Weights of a small mixture-of-experts language model, trained from scratch on English Wikipedia.
Size: 12 layers, width 192, 18.4M parameters.
Experts: 96 cubed ReLU neurons an expert, a softmax router.
Training: a variant of SOAP for the experts, 3457 steps.
Below are experts of layer 4 (counted from 0) of a mixture-of-experts language model. Rows are named router (the router's row for the expert), up (a neuron's input weights, with its number) and show model dimensions 0-191. Each number is 500 + 25 x the weight over its row's rms, rounded and kept within 0 to 999. Numbers have three digits each.
After each expert's rows: "gets" lists some tokens that make up at least twice as much of what it gets as of all text; "comes after" lists some tokens at least twice as common just before its tokens as in all text. This comes from a sample of Wikipedia text that the model never trained on. Tokens count by the router's weight.

# expert 14
router:495486502497474514470513495485446518511514491469492474480525555524458574461500459525532526558563500495490514470508509528475542526504514525505476494526491476512522500497535483501453486499505534491475510544499522492497474487463512483494506515502509478527488511486507484468491484515449516480494492500541469491517512450480496493459506514508483486504515521428530512490480458500491456500501510559474491514454519498460470524466504493512497526487518491478487507503517511516524521481478517499502533535525488525487440452533444500482496515544499514519461489529522516513497477457533487512
up0:504505485513488469488443509526519498446532521492521531558479510501561522470493505542534482486502513498512475501519474512482506515528493491485460538483532479534479465520469479517487475478459458489432509491535458471450483503484491502497502482510512479546499485492485493501533481513447543477497497467501514464484477500486499527494496463504478508529502478496516503506497515511523501542475506532495470474498519517524486486500512541514488495514517487487500503495524575520475488555496460491482504446483506495511475468456491495493489544494492494455521569521532507493485489570500483517
up1:595517482511484496536480505508455522499474544490503502482524507521492498541496489495496508496479524503471504487515518477494524497476498509480512518483532484552447483513486515528488502532532539498516463532511523447517506501490484487514506509500498515487516544508548543471476514532461561501476510537507456518477511506513533506474458505518483510510497517491433503465489477478520497483459458486489535493476514509512493518450557492491541487496538492466487546524494509476542496473450508498441495498499456501483467477510521470482445486500482499502514494530536508503482486537494494489
up2:437472468510482484535493486530522514494513486496507497491576484462525537476505528491506447460518537513481484497555525527523472498477499528509490498517515452516478528468505479455467541512469545559503510524482514498501491489453547511541486509510500534517510499452491477481479508489493512496539512496494538493456517518499506466478492486497529497501515507473499489524505503545515498524487502536481489521519528503482495471524490507567447555490490502530480481522521457462476493543481459482470501510471530493530510536476493492477495520510529458539487500506542502499517498486513524507
up3:530483489464537489504494457512488486459495484500495511463484483536491510514522494491504497500475510453498442507483495544479476553535514526458480513505523511478495478494471456507542480517506504455501502489474501474517502490501445501502471485502522465498451446486461456499479485490524484538481494438461489522515505524520496546492504440476504486480488501512512482498498474474443491507519500476487500513476534497568558513483499531484549479515481551507501529510466496487511535510492507507521482480465510485530486487542491494494536516481485482470552497481513434524487522513512499527
gets: "\n", "\n\n", "=", ".", " the", "|"
comes after: "\n\n", ".", "\n", "=", ")", " was"

# expert 11
router:515533487530461527497486524484492490507489511482518538518521502540508490462501488507493531515515474507517475482518509484477517515511527459439460455439509485459528458506504489493497477510514516516473507450478515503455489578456500483522511534500499504501490494521485455477537472530483535461528524498506493503497501483490463470478507499455496503516516472532508475458502475504515462502486494511480485529477484495505475519486553487459534532472546482497548519481532525479529515508520496468501451518490519482498504481531463477492488499487483511511491491570524497550514490458490507439
up1:503554468505513492471546520462532480479504500468498515492497493455502474492504489492497459499501489427525488499495496484473536507545520463468476482445519521550517555514516484499474517528505503448505443527511525504494518514475496547516514478535520467476457540519474462463499488520489489513510511494505516472513523475505489488515509480505532521474550555486489476463471541523499485524512498540492515514507523499484467531514522518499495508513543510517481530513496495517515514532530488496482478529516467487466493556481504483457489514531509578515473491494511466512539521502504529507
up2:498497514494537519474494490457484506522493466503551508498449482504503478476438494499521502513496484474518469482539484512508494543501432465514481513455509507481518487502508552508486487502526476494496496519479493540509446509518482503498560552542539501536493453510500496515501473500463519471501509489502524477499494501490525508509537476514514520485494525503477485454494474512524493467522520493473483510520512522462462504495524521516475492495506477549476468497438494476479488493519505508500527488479557501494518548451467534582502470462506534510486504519518487461526476469498489455
up3:517547498487507507519529512523512461480448533529512473451468505496511482491508528516497503494513449462456478512543538473468528510493547515460489473500512512540480532479467496543489506508489513515475473496519512476477465498495488476471535490508456455455504517516479479479505485451515501561499475492502495494452500462518490512493521505496533527516526525512503490531502523526541506521509502523507473483539448496513541503521498524492530522477557477516506534526507495518510475507493485481496493469551490551523519501513423502446474522506506523491536495529492505521489546480482494496
up4:518519518513487502484540495527530527496519545518509561542507500527532525547538492462521490506470504456509547488495504503538513520544496537430531493509483526519511508485531542456530483512524539499473482508555480541518497490447493479558468521506499463480485506487493504488482518479558533461451513471482506470502469505486487483505471449489472492490504478531507491502501527520485517505491479489447440480502498462495495463513495512518507486513508513522534489559519523522488500490491514482537491510505489472533549523495494500463492521504524523506491475517507521484510490481514471469
gets: ".", "\n\n", "\n", ",", " |", "|"
comes after: ".", "\n", ")", "=", "\n\n", "  "

# expert 3
router:505495516497514508477539508488513512493480497478528482474483537518438470519500505496518511505514512491508431512477528514468520497526498520542518490524477553530530453528436500465490517512484524508478529486453496531504539462469508503533496526515478542480502481490524541506478462479485476490482525524529469505523490492493501520535467503483468516497496521466518533536497566440533450456513485516492522547491492436533472543516497511488487506535507492495493540516522492512499528503514538508519511518496480444462482502515526469511497508503489489503511474477497502463518454479494481476
up0:511456501496560525501525474440517513477461488507544539466510504487485496502497492482472510489493482445517516495523522502484499551487494496509509491520478501503462491521434485488537514491499494523461534513450481474470513525558516484503501500496523478541493455527471501526476518528514533515491533532494522513529498528505458481528495471537531504485482531501462553532479482490461514499453483488529537492499509441510537461492456485522523506515527501529495470511512478489508537497454491528483487481448508514499477482500450495506495515502513481511510501456488536448511467522489514499
up1:472529510505491514463478473479457519459515512545513500472471511521489506517512507503489498523491535539480508488473482481466465523508509512491523487497517511522493475516437479509452466510515505515502503493509516477506558522491464496492519499502506532493522498521508508533497494501492551494513530507448450523532506530522557484510508537490497511447496567495450526524473530486491498455506434486489469508536491513486533498530530503513513486497535496543514509493501456485518496429494459489561484511509518483471488498490498506549478506464512523511490499450518476485534501539472509461
up2:472502526491516482502500495497487496445425507487515482519541493471454484495480439466478499500538494481512496495488544495459502528496460479514493509500546535503486491489497473508511495513501534467516495505527518480481508519522490526478467553521497565505528489466506523525515529502474486538519505479542498493491531498499505537522493503555491461487489495551516470524487483542462498524451532501472533550525541494495491491540500530473522548512478507498489521496528480457495455504513506484478486484516462459505503532509516523519486515456528536491521516509477499517529478472479484437
up3:510516543499473475506550470506522486546502548487524488496498512523501446517528497510492507496468474489539473524531522496495516489466494547461482484491529514536483521535488484526513550522488495524460516472515494515515518537524499511487473484503483478485479524503467495511462483486513495507483505468537468502496502500540493533470547497497434489509466527491484498506519529512489569517492544529484465480517513472438508489479474531512517548537463537479499483518499527509518472504551487494558502531523467472517479535469533504503492526491465500493538454504515479502488531464495519524
gets: " the", " a", "-", " The", "The", " his"
comes after: "\n\n", "\n", ".", " of", " in", " \""

# expert 29
router:514504454425485514517502529487480506513533481463471490486469474514524512524465471519460475471515461481490447490522503470477490488493482466524474524504504506535510521518469485495493495491492477512461482526460472489493531487472536496508531457541479471507494551474493499456496496474465550505508485503526485530529468553521515509529504500490451478495469509450499530518504483509542463565537485488447458513487495442533530540508497502479494542501537494504506493516483498527505507500524483514507506522488498492516523514531557534508485486500497509448489514532476521495506494518508464506
up0:507486533486494478500496536533515504480499487452495504482503504476508544519524451447529538507490500506530516479484505500532517537502517492462517526530450491479484523516566487439509485485467490514492484511523511529529488488487560505476505518524501467435512532504495495478483496513505501470499491500529495522444531520485483560515507474517508504530530465501528510500518443478559505475512496531523503477483528529485497505515467478468481500533483542468496516528506536510488508475509463511511499494504531530514510517507483455497511483446574489468500510519503460480479487453527476489
up1:535443514501433466481475504564543536502491508536525501508501496475500485481466487499466489491502537504509494482494513511522457495534497468494510519501501504511495449517482478540482507537513480550449514567463461491537489507483529474506505484465513499498507517462517486554501505484490481465502482507477534505562506494502502495486501483454504442512471555516509497492494492523497494510496470486516487505460474483507459531514490526481504519493469522449536519520499475494513531506548489527508546523483514482494554498531482487476538517506527521496483524513510497448498541532511508519
up2:522440462480549487558531517471474555466474533493491513472464523512480500516485455486475563497507535508544500492494442517482534486507482501507484485496486506514504495508473509500513511522499519508523463505488514442534512498548515507519513462479503511487547521500532503529507467477493503477467513511499508511536521513466472488519477515538486487434534502522486458479517496494497445498467463472496510501497495459525482511477497467484528521432478567497472497478496491513462511486486521492462513484490497519488504498485539497517523483443492505512464499498483507509470497526473513467
up3:552492509500559505531524521517493506544509517506508520502502505488496481511484481488479517505468482546487493483521548482487482547484496499487494538494520487490467497509516488501498529477513464499462495500448499511489453492469500466519476533499555537584492570523532487514443502488496551495470438480535515459497471519485510512494520500532482497521479521502475520488497483513513508484475496513519465492525523464490525506494499474487498515498502532487482532494535483499485499444521535497482482485518478546484489513494581508507527480522533489516505520504492444454500512534457515509
gets: " the", "|", " |", "-", " The", ":"
comes after: "\n", "\n\n", " in", "  ", " 2", " 3"

# expert 26
router:489522486494495496506517533493490541515458499481561514451454471534498521432510526519456483476507486526517503523449520483527504497519507490521541528499496476502495495522503486505536533521509519462548516480451455526520523579484513477525532468497501506481460534518505481503515485510508478516489504483497482482518509502499535525458502518465524490553485534529486460497489510479480500535476462514520522471480544489496528525460519487510488455480477505557481488480509474536485485517517504488545526543480446494522490519486493487467500478483538521526482492495463515508505485480525501519
up0:536497520489477470479496516435501509504506533487446501485516512508504514463512519512482508537492502514530476517507499494494520524483520522458454516513531506484510527503529549486469473531529486512485531450511490527520468513495504475489461499520501528446463551456502545473454512493525498489469532501498518499453499496495456544495522502442493495493488530504481492502479565541539522487490483495482520467484474507517488483493504509488544429507480520556476501530491516487491514490505501496508480510476488489507517498519506493514507467548512521527531514522495448462497502468486488578
up1:442523469512509502483549444472499501460426506501509487472489448536527483475518488467500496496484465555478526509452511513497527519475498471474505462477487495484484494479532513496517482495504549449522504502498500478527495480469473539478572504501472504459507489531505487489503506472529497434548459528536452477506528484482488508463514470500496469505462518515532461482520517518482473512497499493510511483517510491498519494500508499537519480459495511524521485450479517529504500502504516497532467483518510529532503469464524506475521479515482496469498538494447504529490515459517509496
up2:538469508505496471503565503508501495463514512532519492466480529516503495511507500525532464491490496526470485469495511475478496476499543509484530503472542477494527482448482515504519521459488507501516469508513501491526475476535537481542543484534515519451571516467500452545495504492545500481519480470522498460549517502499501522515541498485525467485451574459520512519514490535499486480534491546522526483506456544490482532501514494516533494510500487532493516490503472514504492546484511532505507508461520508529515441475477475509504505454513545525489523498513485505471479488501503507
up3:503530500517513472509462513512494471519538522475525483476516467532489468491522491483513460524540508478458543463516506501493550510503453471501539461536498454451472476521474512457513499503501525489508446454487488507507472479503548525477525531511521496475470530447489533526492506443495515572487545481491481480501523541475493542477554527469518509511464515482429498498499484499484538483477523519490498491535495501509523491487489506511519493503516504517506502498513468517521466495541494521502503492470492485493497494473519469445509513518503510551528495450501526483496507504530492510
gets: "-", " \"", " (", "  ", " ", "S"
comes after: " the", " |", "-", "|", " of", " in"

# expert 10
router:545482536494462488515528466519534505485474550454488484502506477509522464523511513488506503505508544541525532509466518510508466460512444505524538512523506524492518490481463501456552510517495525534501492500509512478475456476453466493500500511506498495475529523530482478480498517506528487515478527541481549512487564469479526490517489486470486445514521470473502522481513493455493499476533525505522538490525520461521473549569503504519507537512530501533530530520482511536483478508493532508517532482491520511507518441533498493480480523486494490516490479516509518519525486534538526475
up0:460499498520502514509517496499520494473517483431534498502497494491488504516513509521532528516493460526521483492472523485448509498492493507479478520532471498459494523465472486509562473522522494485520468513461483532518462516535481485483502512489545531491504474513476431477559525495501471504507492492479519527471501497517536507519496469535467423478513519494499496505508515465482489522551527457520459486517523524449509482497495484515539480515523504495499503497502521501498444456529538467498485519477571491519486528482522444508491508461502500509470481498535508526479481484504542469
up1:516483504540507532519532503515542526454530511513502512479520467531509471511501506510514516464508486494512511495510492481498511535507517516514445525505464524514483480532509517497531547527505509486520484474494470504479454492481468499464506507478486539501519505460491486519468521479562487505481497500526482454533462506475542478491496493548520463478493520477490536474435518520496498536488503445484482485518482455517463504510466504539494464460543485482509518581546517505484448486539488529498487490491492484491508529534546507511550499440477522495495498516521481479496476508480520495
up2:515491513508514484494529459512525485538533482498503480485530486520504481486458483517445547454474484464509502522470528503565471460504505507452477538499496482466529497489512507500501499480493502507477471546519512507461499541450553505446487485493480473508497522469510498495503495480462482506520466494475475501521492469488517498516498557528467512507495508480480498511506490512514466516480481474517482504485477527476465459506514488521519482534490520506532448488473495488523449466502497505479497484509536529476490506468519453478519547475503495462455492500506433504501468487545480572
up3:530486466516504477461517471524533504523481463512467500493478485487488481491495490489567505501493482508544544514512424489492467486521495482511434518483568490488504471532513556517496487533513505528495486533506488470476498511504491474475523482455461508499496492452473499472528513484502505517490532497501447487527485455500570516453508493491498475496472491483520500487474496522515466518488559505492501484493506519507505494534464504548504493518572497490486489539449508532482508492512489497485515495464553509501536472493518487469473464483468513492474506487500496498451529514485479489
gets: " the", " a", " was", " is", " were", " first"
comes after: " to", " the", " a", " and", " was", " in"